Below are experts of layer 3 (counted from 0) of a mixture-of-experts language model. Rows are named gate (a neuron's input weights, with its number), up (a neuron's input weights, with its number), down (a neuron's output weights, with its number) and show model dimensions 0-127. Each number is 50 + 12 x the weight over its row's rms, rounded and kept within 0 to 99.
Before each expert's rows: "raises" lists some tokens whose logits its average output raises strongly, later layers aside; "gets" lists some tokens that make up at least twice as much of what it gets as of all text. This comes from a sample of Wikipedia text that the model never trained on. Tokens count by the router's weight.

# expert 37
raises: ", ", "| ", "ch"
gets: "==", "it ", "of ", "It ", "===", "\""
gate40:48 50 44 50 55 49 46 09 56 62 42 46 35 55 49 46 58 63 19 43 44 52 40 50 60 47 42 52 39 62 46 77 61 52 57 34 61 56 48 36 62 31 50 44 62 45 39 53 45 59 28 47 50 62 33 63 45 54 39 59 36 64 55 53 49 49 45 17 58 25 56 34 34 63 65 28 37 60 66 56 62 49 59 38 45 62 35 35 58 35 63 53 43 74 39 58 61 50 54 49 42 57 62 72 61 65 64 38 54 59 50 29 54 51 79 36 62 63 53 42 63 44 60 54 60 49 44 55
up40:57 62 51 40 42 56 31 14 68 59 42 36 18 71 43 30 44 44 27 49 39 55 44 48 42 55 58 39 54 64 53 49 44 57 53 49 55 59 30 47 45 27 36 51 46 63 39 58 53 55 57 41 49 37 16 40 66 57 40 32 33 73 48 56 41 54 43 33 64 46 56 34 50 48 55 31 56 70 55 39 58 42 46 38 53 41 59 48 42 45 62 32 55 63 53 52 58 44 50 54 53 39 39 59 46 71 47 36 71 54 49 54 20 47 57 44 58 56 51 22 63 32 43 46 59 37 53 61
down40:50 57 45 62 26 46 37 51 69 47 47 51 44 49 56 57 59 52 37 26 40 37 57 53 44 60 41 55 38 56 69 31 46 36 33 65 45 70 44 43 50 30 40 72 43 46 65 39 16 50 38 51 39 53 68 18 58 42 55 52 49 78 49 44 44 45 42 35 49 39 65 48 49 72 32 57 57 58 55 64 53 49 46 79 55 49 52 56 60 48 68 53 67 51 51 43 46 51 65 75 45 32 39 63 63 61 61 45 40 37 25 38 52 58 49 41 58 38 54 76 35 38 47 40 55 41 49 46
gate41:63 66 45 31 28 67 64 38 57 43 59 54 32 46 39 54 47 48 32 41 47 41 66 42 72 46 67 40 72 50 43 60 50 48 48 55 46 73 59 45 55 82 68 49 58 58 54 43 54 48 32 42 47 51 51 52 57 32 50 45 49 37 65 22 69 46 58 31 39 58 35 50 39 63 41 47 44 70 51 51 47 45 41 58 35 94 47 65 62 31 61 42 69 41 53 57 32 39 39 47 57 40 42 52 28 61 66 37 61 56 68 46 52 60 57 39 41 49 58 45 67 48 49 53 57 44 59 64
up41:51 54 38 54 44 38 46 47 43 35 35 60 42 42 55 42 50 36 46 41 45 51 56 43 26 66 47 57 48 56 49 34 26 72 21 43 48 65 48 36 22 68 59 66 64 50 46 50 49 43 75 43 56 63 53 55 38 74 56 25 48 50 41 66 51 51 40 60 31 42 47 44 64 41 27 66 75 77 45 44 53 58 53 53 37 56 40 59 88 59 50 39 63 61 46 66 57 60 49 45 62 32 38 70 48 53 51 40 69 68 52 41 50 39 68 51 55 49 47 53 54 44 61 57 49 59 62 45
down41:42 51 60 39 47 57 44 52 55 47 37 56 36 41 41 28 80 52 50 47 59 34 57 67 30 79 56 55 61 47 45 56 28 36 56 31 63 58 60 50 51 42 64 35 58 63 67 39 40 50 47 31 58 52 40 46 29 50 51 64 29 50 43 33 76 65 48 51 54 39 20 50 36 61 27 58 83 47 66 47 45 42 54 45 61 53 48 41 67 62 56 50 43 56 24 49 51 52 70 50 52 50 57 60 45 76 43 62 64 34 53 60 29 42 46 52 46 42 47 50 42 47 61 57 37 72 49 53
gate42:59 68 52 50 51 59 52 47 57 62 53 49 50 52 38 53 51 60 52 65 47 50 58 35 60 69 53 40 45 46 57 50 42 58 58 71 62 57 43 34 42 57 46 41 55 59 54 35 50 49 15 50 59 47 33 60 64 51 61 53 23 44 69 59 24 59 48 35 40 57 21 48 41 34 24 40 85 59 55 46 51 48 49 35 39 63 54 16 72 68 52 46 73 46 42 60 58 50 58 41 39 47 66 49 55 60 80 72 59 64 60 45 36 53 50 51 51 56 39 56 58 62 66 58 56 58 44 52
up42:45 54 50 53 49 42 36 55 43 53 58 44 57 38 56 41 52 66 55 53 42 47 67 30 55 84 46 67 54 62 49 63 43 43 56 85 55 38 43 39 32 50 55 15 51 62 54 58 47 64 55 50 42 79 51 50 56 30 37 58 32 46 66 35 39 46 62 54 32 40 30 55 41 24 43 69 68 42 50 42 48 48 36 47 51 44 60 32 67 72 51 56 64 74 57 32 36 38 45 55 53 44 46 53 61 69 42 61 26 45 49 60 41 50 44 42 53 49 56 48 76 51 62 45 34 63 53 52
down42:58 45 49 68 59 59 38 62 51 37 53 44 39 29 46 73 51 57 26 48 49 64 53 55 53 62 55 29 38 48 49 38 72 50 49 66 39 54 49 52 38 48 63 60 49 61 62 30 41 45 40 32 52 49 54 48 66 50 37 48 62 41 61 42 51 48 51 56 54 45 42 68 61 42 34 62 28 53 48 68 38 61 59 60 93 52 50 42 34 75 49 57 68 27 57 45 49 59 58 43 61 40 33 55 74 51 22 40 50 50 60 50 59 43 78 57 52 66 31 56 34 61 54 41 66 55 58 36
gate43:50 40 47 53 40 33 64 45 62 39 51 45 48 51 32 52 59 63 70 49 31 63 36 65 49 56 56 51 75 50 39 29 55 22 66 35 40 40 31 49 51 42 32 54 52 48 56 56 58 65 38 65 41 57 62 27 36 36 41 46 46 55 77 36 61 54 50 40 50 51 55 53 50 63 37 67 41 55 35 57 67 38 60 45 42 50 71 56 61 44 55 61 26 44 45 74 54 55 49 50 53 57 33 56 38 54 88 49 39 70 46 77 57 53 54 46 58 40 39 39 35 63 52 52 47 78 43 62
up43:63 32 82 50 57 52 69 32 35 33 61 52 35 63 57 50 58 38 45 51 44 48 51 68 49 41 55 21 17 70 55 53 48 58 47 56 50 63 51 44 59 45 38 62 51 32 41 62 56 32 73 54 47 61 37 47 30 46 57 36 48 36 62 46 63 43 42 47 26 49 57 39 52 43 61 61 57 27 56 53 42 49 64 50 63 54 58 34 51 17 62 63 47 80 63 58 47 36 46 73 55 58 43 50 39 43 48 30 61 52 61 62 63 58 38 28 42 41 47 46 42 48 41 46 44 50 59 40
down43:62 35 46 54 65 55 48 52 62 46 56 45 57 49 48 61 57 50 44 60 72 53 42 49 69 58 56 33 56 48 48 61 62 59 32 42 38 45 28 51 42 50 69 44 41 73 36 50 60 47 48 61 52 53 44 45 51 60 52 46 33 51 37 47 48 58 45 59 53 54 58 52 47 82 38 56 43 61 55 47 17 71 41 62 76 54 66 71 37 40 43 32 37 32 60 46 51 29 44 43 65 46 56 22 56 38 61 34 26 65 43 59 42 57 61 42 35 72 50 43 49 44 55 41 32 55 15 71
gate44:47 53 41 56 54 69 50 34 41 49 63 48 46 40 52 51 44 54 72 46 40 53 46 45 45 55 61 66 65 32 22 52 52 54 53 30 46 60 34 35 64 52 49 38 66 35 54 34 62 55 66 31 55 39 41 39 52 40 41 62 43 53 71 32 36 51 66 50 47 56 50 37 32 42 63 42 38 45 63 47 62 25 66 48 36 61 63 52 59 26 57 40 34 53 47 62 55 53 49 34 65 79 49 62 45 46 43 48 32 35 48 61 49 40 39 38 59 59 66 38 59 36 58 74 55 81 80 52
up44:41 37 44 68 43 50 50 61 52 48 68 45 41 60 47 49 54 60 56 48 61 41 33 70 60 29 53 57 53 43 62 49 56 72 72 34 40 44 59 51 57 42 40 57 53 65 51 43 49 35 67 59 55 44 60 51 56 56 70 47 47 48 49 55 49 37 64 67 48 70 40 32 49 24 36 37 28 72 56 49 56 21 32 58 51 30 55 50 67 55 52 46 56 68 60 67 55 65 74 31 67 57 49 59 46 55 76 43 42 28 51 80 38 39 51 55 38 62 57 43 54 51 33 45 34 25 54 56
down44:40 51 53 49 51 45 27 35 55 59 50 66 34 67 50 29 53 39 38 42 48 63 69 16 67 48 38 34 52 28 46 54 42 42 31 45 73 58 54 40 51 79 41 47 49 50 37 64 36 41 43 56 48 48 43 55 84 51 67 55 48 51 53 38 50 30 41 47 48 49 52 42 35 56 45 46 41 42 49 56 52 43 59 49 71 64 18 65 68 46 53 47 38 39 52 46 31 45 62 56 55 49 60 50 30 57 50 58 70 48 58 56 72 26 51 28 35 59 78 50 37 46 39 55 61 57 51 53
gate45:43 58 74 38 46 62 38 26 69 52 50 47 54 54 40 49 50 68 38 31 46 31 43 39 31 43 62 48 63 51 51 41 44 37 47 42 41 41 59 57 64 52 49 36 51 32 53 51 62 53 45 50 56 37 50 56 49 19 60 70 52 46 54 49 60 53 65 61 59 33 32 60 42 22 73 66 49 67 48 58 49 53 58 46 60 49 45 57 29 65 08 35 49 43 53 46 70 54 35 65 51 56 42 56 55 56 67 29 51 58 47 44 51 46 38 39 57 71 56 48 73 57 54 36 37 57 81 60
up45:45 47 28 56 54 30 44 59 63 46 55 57 47 34 41 57 62 57 52 48 49 40 42 48 65 34 39 67 49 45 52 48 40 26 66 33 44 38 62 46 34 51 43 38 52 47 50 41 59 55 20 35 48 58 51 53 52 34 52 70 60 55 63 67 44 43 59 53 34 28 37 63 27 35 62 54 56 54 54 46 48 35 44 45 68 70 71 67 45 25 67 31 47 50 50 10 65 57 51 56 56 58 46 58 65 58 57 30 54 46 37 54 60 38 58 34 66 54 25 63 63 36 52 41 43 41 70 55
down45:58 56 42 54 44 58 27 61 27 69 57 37 30 54 30 40 48 59 52 44 59 44 25 62 59 51 32 38 52 59 55 55 62 43 35 59 59 51 54 50 25 46 45 27 36 71 48 59 53 47 50 47 41 58 61 42 39 57 57 54 34 54 71 74 55 43 59 65 67 37 63 64 45 58 45 30 52 61 43 29 38 45 47 45 37 56 64 51 29 34 63 70 55 60 42 54 46 23 37 47 45 28 58 64 55 22 52 70 54 55 41 66 50 39 59 76 39 48 49 44 40 45 38 44 62 66 47 55
gate46:57 64 68 50 36 68 56 37 52 52 57 32 59 63 54 47 50 46 40 47 35 44 46 45 31 44 40 61 52 60 37 60 62 44 36 38 42 59 62 58 37 53 44 36 58 38 54 53 55 41 53 34 53 55 55 51 49 43 40 49 34 38 43 30 50 57 50 57 46 57 50 40 58 57 71 60 65 74 44 54 63 52 38 48 08 66 47 60 50 66 60 51 52 62 26 58 51 66 43 63 43 43 47 78 61 42 38 32 40 86 70 41 56 57 50 46 75 61 60 67 75 74 45 60 35 47 44 60
up46:61 26 18 33 52 38 53 45 66 54 36 29 64 54 29 67 58 41 39 54 80 35 45 59 53 57 29 43 58 37 46 49 39 48 52 58 62 30 55 54 61 47 57 59 45 48 48 53 44 43 42 54 37 44 35 33 40 48 32 18 51 57 57 55 34 42 38 40 58 32 50 51 34 55 56 48 66 40 45 45 70 60 60 68 44 51 27 68 64 58 25 47 60 36 63 46 57 41 55 44 40 43 44 35 44 60 57 73 40 39 59 49 70 53 51 61 34 59 24 42 49 59 40 54 53 60 39 62
down46:52 55 37 58 46 43 64 68 47 62 66 57 52 59 51 53 40 29 28 37 42 50 54 47 45 42 35 44 71 50 25 41 47 30 72 44 59 61 52 45 48 54 63 71 51 57 51 71 63 41 26 47 35 59 42 73 39 43 50 49 57 28 73 50 37 46 45 52 66 34 44 43 51 48 63 34 65 58 46 35 53 56 63 35 60 36 41 41 53 52 44 62 58 51 48 49 64 29 17 46 58 57 43 50 50 70 58 73 44 33 58 71 63 64 57 67 51 81 44 41 61 56 45 47 33 56 41 51
gate47:52 49 42 40 49 63 63 34 59 41 23 30 61 48 44 53 43 43 52 43 42 45 66 53 27 64 38 49 57 29 48 67 59 53 53 44 46 33 54 31 44 78 46 51 50 43 40 49 62 46 64 67 61 63 32 59 47 40 58 60 46 47 45 43 59 64 66 45 42 55 42 34 41 57 46 68 81 51 81 62 53 32 44 43 41 60 55 56 45 45 46 48 57 40 65 57 63 74 35 48 42 51 63 77 83 44 47 42 45 53 65 62 50 53 36 53 63 56 71 46 52 44 64 75 44 66 52 64
up47:48 38 55 32 40 36 43 30 41 49 40 59 52 62 48 46 66 43 56 53 62 48 29 54 45 55 50 64 45 52 59 61 40 27 62 78 55 53 45 55 65 12 46 79 62 43 68 59 48 46 41 45 42 22 53 34 35 45 32 34 33 48 49 44 30 46 38 47 45 64 47 65 59 44 43 50 35 49 53 53 60 49 50 37 44 15 44 40 39 32 57 63 52 48 42 30 52 43 60 40 25 52 45 60 51 34 60 45 50 57 32 61 51 39 35 41 61 48 46 53 39 80 64 56 51 47 37 55
down47:50 61 47 45 51 91 52 57 48 19 54 56 46 67 60 50 32 51 42 61 49 49 47 59 74 49 56 56 49 46 45 63 70 65 38 28 62 40 50 58 33 39 55 53 58 35 54 58 72 40 48 42 54 47 38 53 54 58 47 35 37 48 28 49 49 55 26 32 41 45 55 73 45 42 43 43 54 54 57 45 61 53 48 62 43 39 51 46 46 54 58 66 58 48 63 75 26 57 64 51 33 31 46 25 75 23 55 52 58 55 54 44 54 63 82 58 50 57 45 61 61 57 63 44 40 43 45 40
gate48:52 49 30 49 41 51 67 38 50 61 65 57 49 57 44 64 48 57 48 44 77 40 50 64 52 60 74 46 64 63 63 54 53 49 56 53 52 45 50 48 50 41 69 68 47 41 61 46 65 55 39 57 56 42 33 69 43 48 41 66 57 34 83 28 58 44 44 51 48 44 13 52 57 57 86 58 69 40 50 61 42 48 66 23 57 42 66 38 31 42 49 56 56 44 45 60 80 51 50 42 43 70 77 46 45 52 52 44 56 44 58 43 55 46 46 47 50 34 57 49 50 37 68 53 57 29 58 67
up48:42 89 74 70 55 52 36 58 68 47 45 47 73 43 53 32 53 50 41 47 55 52 47 31 38 33 24 61 58 63 57 53 50 47 34 51 40 42 59 40 32 41 42 46 51 49 58 48 42 16 56 62 43 59 44 46 61 46 58 43 48 42 54 58 41 43 46 52 49 31 66 38 52 28 50 59 48 53 48 44 56 76 44 51 38 69 13 42 72 56 49 53 46 46 46 54 37 51 49 81 58 24 29 55 63 43 61 69 39 41 59 50 49 53 56 66 35 51 57 56 49 53 38 47 45 51 59 52
down48:61 53 55 53 40 50 49 46 79 35 61 20 39 47 51 73 58 71 40 64 57 72 20 38 35 43 55 66 61 55 53 58 45 57 68 56 36 49 51 49 37 42 47 54 44 49 39 33 39 56 68 48 45 51 31 34 48 36 49 50 51 42 51 29 30 59 51 54 56 45 54 51 68 48 53 35 60 51 29 68 64 62 49 36 47 42 32 42 42 46 57 62 55 65 50 36 63 44 47 69 75 75 58 33 40 56 64 44 49 49 25 43 65 46 57 45 64 55 49 62 44 36 40 38 52 27 55 73
gate49:69 50 61 45 53 65 56 49 62 68 27 30 26 72 48 56 73 60 53 44 40 72 37 28 55 59 45 52 64 47 59 43 37 38 77 62 50 39 66 57 66 43 65 58 51 59 33 56 59 48 28 62 49 54 61 46 61 28 31 47 52 42 59 46 59 46 55 53 43 33 58 59 52 54 50 27 65 76 56 44 67 50 50 58 34 77 41 61 53 54 53 37 53 40 42 50 49 24 70 45 35 44 60 63 48 54 60 41 44 45 60 38 54 52 45 55 29 60 51 55 69 55 32 61 45 43 58 70
up49:37 52 51 58 52 51 45 27 39 53 23 45 52 56 46 42 71 52 47 42 60 49 32 38 36 56 50 57 71 49 66 50 50 41 68 59 48 53 58 38 52 61 56 62 30 52 34 43 50 46 33 69 34 48 68 53 45 59 37 31 30 62 66 62 49 40 38 56 62 58 42 36 51 39 55 72 50 65 44 55 76 67 64 53 39 47 61 24 41 57 44 44 43 40 67 34 40 69 55 37 39 47 50 46 25 59 70 54 32 37 50 58 51 44 58 30 34 53 44 65 44 68 51 32 47 18 39 56
down49:58 36 50 37 47 57 59 93 58 62 48 61 51 71 56 44 84 40 56 54 37 33 28 57 51 67 44 41 40 44 54 42 40 55 47 41 40 52 21 27 34 62 66 32 68 65 45 42 27 60 69 60 53 54 56 66 49 25 61 46 46 62 38 39 46 40 47 65 50 37 58 54 48 49 56 52 47 29 56 53 50 49 50 49 69 33 48 58 59 45 44 34 49 50 49 46 46 43 53 44 44 55 64 43 60 54 37 38 47 49 25 52 34 36 65 37 54 64 58 50 43 27 57 56 29 42 65 50
gate50:55 62 59 37 49 58 41 27 52 55 45 42 57 45 47 53 40 50 42 47 48 52 39 26 24 68 71 22 59 53 43 51 61 60 62 65 53 58 43 49 42 46 63 36 38 71 60 50 62 47 45 29 66 43 32 64 73 35 41 30 50 59 64 46 47 44 46 40 60 34 62 71 64 71 46 45 46 45 39 55 62 70 49 64 45 52 37 58 68 75 40 51 31 50 51 55 56 42 62 45 24 45 77 46 63 52 62 57 61 66 64 24 50 50 59 53 56 46 36 60 52 48 53 34 52 60 75 57
up50:66 33 55 43 31 43 63 49 46 71 44 53 64 49 44 49 52 55 65 53 40 74 52 31 67 43 51 39 42 50 49 48 24 51 48 35 48 33 40 46 65 64 57 51 68 11 50 55 62 65 59 61 60 47 65 56 35 61 58 30 67 58 39 43 64 60 65 45 57 62 58 54 49 44 49 58 38 40 68 55 74 41 51 51 49 57 71 18 33 49 67 59 46 24 50 51 43 50 59 48 68 56 50 80 37 50 50 38 66 41 43 64 44 56 46 63 33 57 37 31 56 60 42 62 47 48 49 49
down50:43 45 52 42 46 60 51 41 53 33 42 37 51 40 38 34 45 52 46 51 49 35 46 45 45 48 66 57 45 47 35 74 42 35 63 34 41 34 47 53 59 44 54 25 43 68 57 46 80 49 42 58 50 49 39 61 59 65 41 61 48 59 47 54 62 61 35 64 89 53 40 50 69 28 59 48 38 56 48 58 58 58 53 44 63 60 74 57 50 77 41 35 59 51 59 63 58 55 52 59 61 32 72 73 58 46 61 78 61 43 51 31 36 41 44 52 35 56 45 26 59 43 46 46 73 49 28 54
gate51:49 64 14 58 42 48 46 42 58 41 24 31 32 42 58 78 63 29 28 53 55 55 34 38 52 48 56 62 59 62 50 55 53 35 35 55 47 47 60 52 47 64 60 49 45 48 38 57 58 36 47 48 59 33 51 60 38 31 11 23 63 34 69 30 64 50 52 47 44 73 64 46 33 41 63 52 47 48 42 50 53 69 43 54 54 31 62 44 49 57 63 41 46 44 52 47 60 67 54 32 36 62 55 51 32 65 62 37 51 61 47 35 57 56 64 47 60 53 42 62 51 61 59 32 46 39 43 55
up51:37 51 27 45 46 40 42 54 45 67 16 56 48 50 46 33 49 30 48 35 46 65 47 34 54 48 49 40 55 32 37 49 54 46 52 42 39 17 51 53 36 60 53 50 53 53 28 55 49 37 62 33 48 46 32 60 54 43 69 50 41 33 47 27 38 49 39 38 47 66 68 46 40 22 60 52 70 45 47 54 47 61 45 36 73 40 51 59 36 33 42 34 49 73 40 42 50 58 62 21 56 63 52 51 54 53 38 48 65 48 54 51 49 51 39 84 52 26 44 60 53 64 42 58 66 52 40 56
down51:53 53 39 65 53 45 35 39 61 68 51 45 31 36 52 71 51 52 57 62 73 52 64 23 57 52 33 47 34 59 58 46 48 49 48 61 52 48 69 54 70 49 59 41 45 69 50 41 54 46 72 68 48 60 56 50 51 46 36 46 54 40 45 64 25 32 44 42 52 39 58 59 53 53 55 56 46 62 44 53 63 82 39 51 65 43 69 59 43 44 62 39 73 61 56 41 39 71 53 49 32 62 70 75 55 51 73 48 51 34 35 35 53 58 58 38 74 53 34 47 41 57 52 59 82 44 66 56
gate52:48 47 51 25 31 65 49 39 63 28 76 52 53 28 62 72 53 51 52 60 35 53 29 56 45 47 38 57 62 57 63 59 45 36 58 37 45 70 52 62 32 48 34 61 56 18 61 47 64 36 48 44 58 45 48 42 67 49 15 38 45 35 75 49 30 61 44 50 53 45 43 39 44 33 43 39 81 49 57 71 48 41 44 60 58 68 65 55 66 50 49 51 56 42 48 49 36 47 56 57 56 43 41 61 61 64 58 38 60 52 55 42 60 42 45 52 73 66 38 63 61 50 73 48 49 53 48 47
up52:42 41 58 40 44 46 64 70 36 45 58 69 41 43 52 58 51 50 45 67 36 30 54 51 61 32 35 62 51 43 48 47 50 28 65 66 37 65 38 55 50 68 58 60 74 48 54 58 49 49 36 67 57 48 53 42 37 41 57 57 56 38 30 62 34 50 51 52 60 41 50 51 26 79 63 63 41 48 44 63 34 52 55 38 60 54 65 72 58 20 45 38 46 53 58 44 65 82 36 72 52 69 39 41 53 57 62 50 52 49 52 53 50 43 54 33 42 69 53 43 59 63 42 88 47 59 47 61
down52:52 47 46 52 64 54 65 42 52 55 58 37 39 43 50 50 61 48 40 59 35 42 67 37 51 48 47 56 58 64 57 52 57 60 47 56 58 63 51 63 39 80 59 68 64 44 50 59 12 42 28 48 47 62 71 30 55 60 42 40 60 50 40 41 55 28 55 48 57 54 61 67 41 75 61 59 45 58 54 45 61 48 62 28 71 61 70 56 46 37 16 47 30 45 53 66 54 49 34 51 69 63 62 51 52 32 67 45 52 19 57 40 68 26 40 52 43 56 57 48 54 47 46 66 56 50 40 59
gate53:40 68 45 39 35 49 62 24 43 43 43 48 52 41 48 61 46 44 46 52 44 26 51 48 54 52 66 35 59 75 50 54 55 57 34 51 54 33 33 39 47 46 51 78 56 52 55 38 54 53 45 69 56 76 41 52 53 43 72 55 69 47 48 46 55 36 44 56 60 61 50 39 44 55 85 67 57 68 45 43 63 38 58 55 39 71 48 48 45 48 45 41 60 37 62 44 81 39 45 44 53 39 72 51 59 40 41 26 58 74 49 72 45 48 63 50 63 50 56 41 56 50 78 60 54 24 32 48
up53:61 57 57 60 74 41 35 51 50 43 49 35 67 39 37 46 46 61 47 44 47 54 53 27 39 36 50 57 49 42 41 78 61 29 32 51 47 59 54 70 39 55 46 69 48 64 52 52 56 22 44 54 50 45 42 65 52 40 57 36 58 32 36 58 35 53 41 68 60 38 58 64 57 50 57 61 38 43 51 31 39 56 62 53 37 82 35 48 75 56 55 54 65 63 56 56 36 38 66 58 58 44 54 49 46 75 65 43 41 41 54 58 38 56 73 44 38 36 26 37 45 48 37 51 33 80 48 48
down53:64 49 64 37 52 46 50 57 61 43 67 37 43 60 52 42 33 71 40 72 58 48 56 26 49 58 50 56 62 51 24 58 53 48 35 39 54 32 45 68 39 38 74 57 58 31 47 67 45 37 59 68 44 49 41 45 61 61 73 67 47 33 26 48 47 51 42 71 67 35 43 58 54 62 39 56 54 45 34 61 59 48 31 51 22 62 34 47 49 39 72 59 34 68 48 49 41 49 44 49 69 62 45 33 63 44 54 62 54 54 43 49 54 36 43 72 51 59 72 29 61 62 41 35 47 49 60 51
gate54:51 61 74 47 76 42 57 57 38 51 54 30 51 40 51 47 46 60 36 37 70 52 51 62 33 49 46 66 37 62 44 50 46 48 41 52 46 29 56 47 51 30 47 60 54 47 34 77 54 46 30 45 63 46 56 59 28 25 51 44 30 38 46 49 59 61 48 37 39 67 57 52 34 57 70 45 35 64 43 49 52 57 27 22 44 50 11 37 60 67 45 60 55 31 62 57 70 53 53 58 43 50 52 49 29 47 62 45 30 56 55 27 61 55 51 49 48 54 55 42 74 62 66 55 51 54 45 50
up54:49 64 44 46 60 51 63 27 72 35 12 25 44 83 61 50 52 61 51 60 48 74 59 35 64 52 61 55 37 22 57 46 37 70 74 41 60 84 56 46 50 73 48 50 42 48 40 56 46 63 49 58 54 27 46 59 49 70 54 44 67 44 54 53 43 49 46 27 56 46 47 43 48 61 32 44 65 47 59 57 47 39 54 63 50 64 55 46 47 77 35 57 48 53 50 53 41 26 49 61 50 55 40 42 69 51 41 50 47 66 59 56 47 49 53 49 59 50 38 52 48 39 68 62 45 47 59 60
down54:50 48 44 61 47 55 77 61 61 36 28 41 22 62 52 51 56 53 52 56 46 53 54 46 68 29 60 48 32 40 48 44 57 45 45 62 39 51 18 49 49 79 57 49 39 63 45 65 73 53 66 63 52 41 41 41 50 47 43 37 66 59 62 53 44 39 87 51 60 36 59 67 65 70 54 42 53 62 56 40 42 25 58 51 29 46 66 55 46 71 58 35 76 46 48 51 54 37 41 56 53 67 46 43 35 49 54 56 46 63 66 57 39 73 39 63 55 43 47 40 48 42 57 52 39 51 70 44
gate55:65 44 33 44 46 67 39 24 59 48 44 38 40 44 42 40 51 30 34 39 29 62 52 23 67 55 40 34 41 40 53 52 52 49 61 59 37 41 35 34 58 54 33 50 55 41 57 67 47 38 34 45 60 32 47 51 46 70 50 49 49 50 41 50 51 58 44 42 67 54 58 54 47 57 37 63 40 63 43 45 48 53 43 44 39 63 66 44 54 40 73 22 38 54 68 51 62 37 53 46 39 39 90 51 45 56 71 43 42 53 62 40 52 51 57 53 52 22 63 20 45 36 60 24 38 58 55 40
up55:53 40 43 63 56 60 41 29 73 45 45 48 50 47 32 34 55 42 48 56 55 47 56 31 41 48 30 49 46 32 50 60 68 49 64 53 35 40 42 38 48 49 37 43 48 42 52 70 58 45 44 51 39 41 34 38 47 42 34 60 49 68 32 53 50 68 30 44 74 54 52 56 50 51 58 53 33 33 38 43 67 48 45 49 35 82 32 48 38 65 70 35 41 42 47 17 71 46 59 55 32 45 61 44 53 59 48 70 36 59 62 51 54 38 65 51 24 20 55 46 36 53 38 49 38 69 60 45
down55:42 64 29 59 56 40 38 22 49 40 35 62 34 71 57 46 50 51 72 34 54 37 55 43 69 38 61 50 32 49 55 37 47 54 41 65 42 74 42 56 50 46 55 72 32 51 34 51 73 61 48 46 52 75 47 43 63 50 71 50 41 77 37 70 57 43 44 62 62 62 39 58 70 50 46 63 56 50 54 49 44 51 32 55 58 55 64 58 49 25 55 36 33 52 48 38 51 58 52 49 44 49 44 33 76 60 73 35 65 55 45 53 45 42 63 46 35 42 62 42 56 22 53 33 54 34 51 51
gate56:42 42 61 41 71 37 51 56 75 54 41 41 59 29 59 50 43 56 42 32 61 38 47 45 51 33 45 42 82 49 58 25 48 37 51 38 45 41 57 45 47 76 53 58 53 37 54 41 49 71 55 60 59 28 46 49 35 62 31 70 42 52 43 70 36 42 65 68 75 27 41 55 42 61 52 57 50 66 61 50 52 37 63 60 57 63 31 55 53 67 34 47 16 45 48 48 54 61 55 33 57 46 47 65 49 43 46 56 30 62 50 46 67 46 63 57 59 32 51 61 45 70 55 57 50 59 64 60
up56:58 44 68 41 46 38 33 24 54 34 52 52 60 49 46 59 31 56 30 49 44 32 44 32 54 34 60 54 55 55 41 49 83 59 61 49 56 59 45 39 45 58 49 38 61 49 53 39 42 25 14 50 51 40 41 46 42 44 53 57 27 61 34 32 52 63 47 29 42 56 50 67 46 53 56 56 46 31 55 56 42 35 66 56 54 77 50 41 34 45 62 36 50 77 39 46 82 58 52 60 63 39 54 53 60 59 43 63 52 65 43 69 57 56 64 31 61 53 51 46 51 46 64 29 66 39 51 51
down56:64 50 58 33 53 46 59 44 50 53 54 49 63 54 59 43 40 32 68 59 49 43 53 44 64 38 53 18 83 41 61 47 41 52 57 74 57 43 46 50 53 54 38 46 64 70 50 51 77 47 75 47 52 67 62 42 58 66 40 53 58 47 69 37 62 33 38 70 54 51 43 37 46 62 48 39 48 69 53 31 47 69 39 33 71 60 32 79 49 53 42 44 58 35 52 53 63 42 35 59 51 46 61 51 55 56 67 45 56 48 76 63 40 52 47 70 75 41 42 45 66 53 58 41 48 65 40 59
gate57:34 59 59 49 55 64 50 51 55 56 46 51 50 67 35 47 61 34 59 74 81 49 62 21 48 62 44 55 67 60 47 37 52 33 47 57 33 36 66 52 55 27 61 52 50 35 54 56 51 32 43 54 53 41 41 71 44 47 43 75 59 55 64 42 53 33 55 47 60 34 43 35 54 53 56 57 71 33 46 69 53 49 44 44 46 38 39 50 59 74 58 34 36 38 49 49 46 34 67 59 45 56 62 51 30 43 63 42 48 47 56 33 36 50 34 30 62 56 48 51 48 36 68 51 43 93 56 34
up57:34 44 57 61 56 25 39 42 44 56 58 57 49 49 65 60 45 70 52 24 35 66 46 42 35 57 71 70 50 40 60 50 43 39 66 41 57 71 39 41 49 64 60 28 55 49 40 59 53 49 50 51 31 21 61 59 50 36 49 36 61 45 47 50 49 58 54 59 50 45 47 40 35 62 51 44 36 24 49 63 55 39 65 28 44 48 54 36 30 42 50 84 34 50 59 62 56 63 38 49 42 54 65 49 51 61 54 65 33 52 54 67 48 51 53 73 35 36 54 66 55 60 74 46 67 44 23 45
down57:57 46 70 74 47 68 36 60 55 61 37 32 53 53 40 63 56 63 41 59 45 63 26 61 52 56 70 55 50 49 35 46 46 55 37 60 55 50 55 53 69 49 48 27 58 49 55 54 15 50 66 48 57 44 48 59 33 29 53 47 36 55 44 53 37 53 58 60 53 67 48 28 68 43 49 53 41 38 70 48 45 55 67 25 63 27 51 46 64 55 43 41 49 34 44 67 67 58 61 51 41 47 58 41 59 38 53 60 43 21 36 63 50 78 44 55 52 38 59 27 62 56 52 66 56 38 64 70